Below are experts of layer 3 (counted from 0) of a mixture-of-experts language model. Rows are named router (the router's row for the expert) and show model dimensions 0-191. Each number is 500 + 40 x the weight over its row's rms, rounded and kept within 0 to 999. Numbers have three digits each.
After each expert's rows: a language model's description of what the expert responds to. This comes from a sample of Wikipedia text that the model never trained on.

# expert 11
router:488518489439583480450421538525565507509497514522533515500482459434474533530451536569507464510487587492489528472559410482480454508525520510543453452428508563540479503558464478504458464480458500599487520590470566525508458510456480452446495508458461536483531446522488542485466449511495427519499549562507502477499443457515502523584570504500516536518478538483499498556472506517506551530519464462460477557499497494435579502509494535481465494447497495538514539575533566517610541442489498518509499530500461579468480417474581440533431558472500451489514541514568466559564471478502491487
Description: Sentence ends and openers. Periods ending sentences, section heading markers ==, and sentence-opening words like The, In, Since then, likewise, that, which.

# expert 0
router:517530410492538457514510476486518518453478508516513578542569511506505526541539459473497450540520565478484508486552463514443547555477480527437517482483479513483429509503446422525512487530448503521491504627514530444551506372512532559507540550465470489495513497510501495489486506502561490487497456506497521531441465465576505512546454506520549528525368569402419495505462482431492473504403477430518505481599541526447486456454482533508495506494443499456435460535439523498559589531497483509446497515504491474510503441495480518528490565498523513509482546531561453564511464466474480530
Description: Surname and place-name endings. Later word pieces inside foreign or compound proper names, such as -ski, -ović, -burg, -ington, -mann, in rosters and lists.

# expert 3
router:536448458514540451496552522499476602463455521518526473528457458523539540469443456533595452486484542516501471484538532497527453425422482468494538452514537631528500495422554491463538437535449513557497465535491501520539467469477545509421470460433562512493428523505557528467524524482518445585609594499505594485429463567531498558501493506527482500526510526547438507449490558509513468530517490508496488468473514529513451495484480505493529478521534508493480462564485502530505488551425516560443524524547397517476479498485497524439469537459513491473558535532514508563503501470494443502
Description: Single-letter word starts. Lowercase or capital single consonant pieces like c, p, t, st that begin a longer word, with the rest to follow, as in p'ic'nic, 'cl'iff, 'Gu'jarati.

# expert 14
router:432500396483561528549463527485448550495469494493537467520462521443478513559483471425545465526467558469584500466582432542506495496540503503454484515470467461522479454467579470464532410520456505556485469570448502574444454505503541506493481436552492455474500557526487509422458523505505518578489528542518486466425485459480525522551491463454540504471498538481418503482458544507538480500504454496465604498565499459498467503536422472505458456510493530482414527443447482465496514491494467596542471475467486545493536455527449513516511545513505501486510557513596464514500598458469489527
Description: Line breaks and list items. Line breaks ending table rows or list lines, and list-item dashes joined to a capital letter, e.g. - M, - C, - Full name:.

# expert 5
router:508497443548546500520533465541506495478488528491479565584545584536502535525539502420490516555531573432504468482512467560517434549508451428364541489474457509496468500523532534495465477515436467622491460559513548482546518452544437522542519473473529537418495503480510495470472517514543514532531538549538480486542479547589474500530499466583537534524413538451476540503472501497552416549462534488530571520495467486489533488486487547523471451511473532469506533531451569489507490525553457461475498486476505502582494479464500524396513493464575431455500515511516468514530449460545529497
Description: Institution name heads. Final nouns of institution and proper names such as Association, University, Cup, Street, Bank, often after National, World or League.

# expert 10
router:529475504483488474531419467540533596506506537503518503520602510485491491476559467538511438537521496445445624453499488486472499560467527465405511468489536510462542477544583488504477418520490519515402443558548518478514500526515513408507517469483490500497495492471594527523547479512474504553521503568523463545515477463549620432512539453558487520544522564425483486468434538545457521525416496515411515457512552500481532480498530463501423465579501533542506499478512524468513524504528535504414518529585498511484534507545483467469534548483525516470531524573523504507493474509489530507
Description: Table and field separators. Spaced separators like pipes, colons, semicolons and opening parentheses between fields, mostly before numbers in tables, infobox fields and results lists.

# expert 12
router:510437490498519505497501429460432558561536535516456484479536502479451526524563558565593515428521531434535531476557524571521539488480502485497523460492470511483484502518524459467498488508519456472514436518462501490532498485552556435552575505440506452469512506539539527444495509469522416523490490573511475503447444544499544470513462513541511452522502633494503508544435477543497457559516491510510512465493525553491580522481455457530450433515457470439536446473521505447491532494497501570487505440487447537572479445467470415529505510519561516603509534437566457591446514493503531457
Description: Hyphens and word prefixes. Hyphens and pieces inside hyphenated or prefixed compounds, such as multi-instrumentalist, free-to-view, president-in-exile, plus prefixes like Inter, Sub, mid.

# expert 7
router:556474417490488520457473478516504537547486542510510524564467534571451510501463526506473466521527514388514504484527460460481546542473468499452441484463454529485463493500518549443466464526444490464409438531476531526513458536493494530507407475425506531472551453505526480478478470536474498557499511526474627490439507448480562530488492529546570490534467484516445572451499468560534487561539620495499495557554454525500555449548464511491507499488487490519414517533515528445487571535495479537507518552491541496528521501520490477523487597553544494476485523610511408574508495532471499521
Description: Capital abbreviations, codes. Capital letters in abbreviations, state codes and identifiers, like N'C', O'H', NIH, ECTS, strain codes, units like mm, and braces in formulas.

# expert 15
router:440482432449592554495446498493515532488451489428517592493463466486485472481500543485488531473506544516560557468520548519437496517383471444447488421506471500518490510489521487452546500581453582475519474524516517497528468417517470533548481463466506516434481427537493552431489558459526497513490563496511505479479476443536567435492441514496476511452448499523437452482484468547526508539516464460455499532525480504450474587513500564471500527523424527558469445563549551504496548510534523490483503535522465511464549467468406516572506533484481461491511590517603518507493538528452533490
Description: Plural endings, music releases. Plural suffixes and digits in tables and coordinates, and music-release nouns such as CD single, versions, song, album, released.

# expert 6
router:540453445507530487485515484474557534470493483521544543467561593526513511534497529476599523461468503523488544569491481527496518541522436477465511490498456486485473519498566464442405432525438561472474511472542528518576577507444546525500507491514449430479487556530527569461543510520473564562569600544459489485530499474528503507538513511470507483480482477529514530542504410506508484543423546523461510510569485538500501485532475484370493473564495485475515548471467596501529493459520462486468525484529482482538553502462559474492456498456487458515618485528605477550429478503489516495
Description: Numbers and statistics. Digits, decimal points and percentages in tables and census text, plus statistic words like density, average, household, million, scored.

# expert 4
router:501412443420457526527508466487518490479516551519472539517478486463496514520462521509519442484470513472448499547512446495431486498462473478430450462481470549479508508527523423504537584420485503537416453583430532506521503554468479488508475447472498534467521421523518488403513507550493519430535552514519538458556483514531552531535518428489528510495429517513486533480458526493519512455461461484480512489462518570462511516434497463425460501500538491431396483467538540492504575571505499582527557516557457540548516481485518487498503525434538494479591498562558464558579460452513518435
Description: Prepositions after verbs. Prepositions and preposition-plus-the in running prose, especially after verbs or participles, e.g. distinguished from, regarded as the, deposited in the.

# expert 8
router:540513555499460428452485434510437505441510498545448516497490586455514468532513527454534476608470472440494529448510419527460560478525448549468445472491484354556476476465528527541568523500374469465478481540439546527529515491500514492474500480464499508511495478452484459494455451510508507563473546503449563437488457548487525545506488520540482509429472461540445501520414470550515474455528507487528545514502524452448524476515415480506476534490502513445446454523501511472478540467530481536453468577500450517476548464469478473507503547448449516466581527595540525538505516481538540491
Description: Nationality adjectives, article headers. Nationality words like German, Indian, British, and the paragraph break after an article's title heading, before a short description such as Indian politician.

# expert 1
router:530474415500541475472501518596438574488499479466473495505485548516510479513474575532563529515509488481511530519596487541425472474508479451521424476535424532448447426463496526496495500564447479470474526473498511556573489533450469558474560488521485427499515522500532559541565498514480484528496544508496516489507463455516510494534438483477527516528461543522437483395461469562553608504502522457445499518539552514518509521484565488525481514506458529480453487466427546504559495504525551516474483415458485564491475370547425445451502561444500512509480549514532485550511449479541533478
Description: Number words, letter-initial fragments. Spelled-out numbers and ordinals, table digits, and word pieces right after a capital initial B, W, F or b, as in two, third, B'ielecki'.

# expert 2
router:517473476518522447535477421516526552543448504486530498501479524533503512543548462440610482425517472536538507473665482521478500504440510518502463518551398533441540533545560507425617519542556513491513514480519491485538490456553476546480509455498476525511467510572499439480449522557486478514464535461454520486523451519512514455518488536492550557425525576460462515504483486508520535530524553458479471466521540551449591579512473506439484463501506491490488429558440494438478507451555465540518515501570485493544555448474563513442479512526486439472494513479503488481527467478532483450
Description: Name-opening word pieces. First pieces of capitalized words, mostly personal names and song titles, just after an initial letter, e.g. Ch-ar-les, R-ober-t, El, Al, Wil.

# expert 9
router:485512510493545475541466503473506503499459522469512534430588485436485511493461461475496481457485578446466454466497488551535548464502446545475466508441436481519475559505498447444516501536449511442528460493522511527445467448534427406450564464394539474495402502538483436503517499496557503522507516523491531473593481455453532593518521491531502559478407532483466523458475503526501548531489425458478500541581501489502501509542462560497520498424489481518421525527517542562510496578507458542475569435476463492506541477560545496438477478550520528486500501512555440598534464482495467500
Description: Action and event nouns. Content nouns and verb stems, often after his, to or the, naming acts or events: attack, death, success, arrival, exile, conviction, debut.

# expert 13
router:552462464504603509504490473493484505484527576469509555474477522459520503427551527508459471546514558453470519520551465525446483556522501419463547514429449491509493481500534521463605525456450560511427498522482624434573422465525513564484441435535488497447520474513479526483494538498468497587538568479480528524564519568466479502489477517516500569504440503432482509501531462465499516513498515475518559503491477596466495499451474483462488430484505497505424467483451550473510530503530550544546504447527477608470566413560503512530466482488503508522559573528472469517499479506517481516
Description: List and table separators. Commas, semicolons, pipes and closing parentheses separating items in infobox lists and tables, plus year digits like 1'911', 1'992'.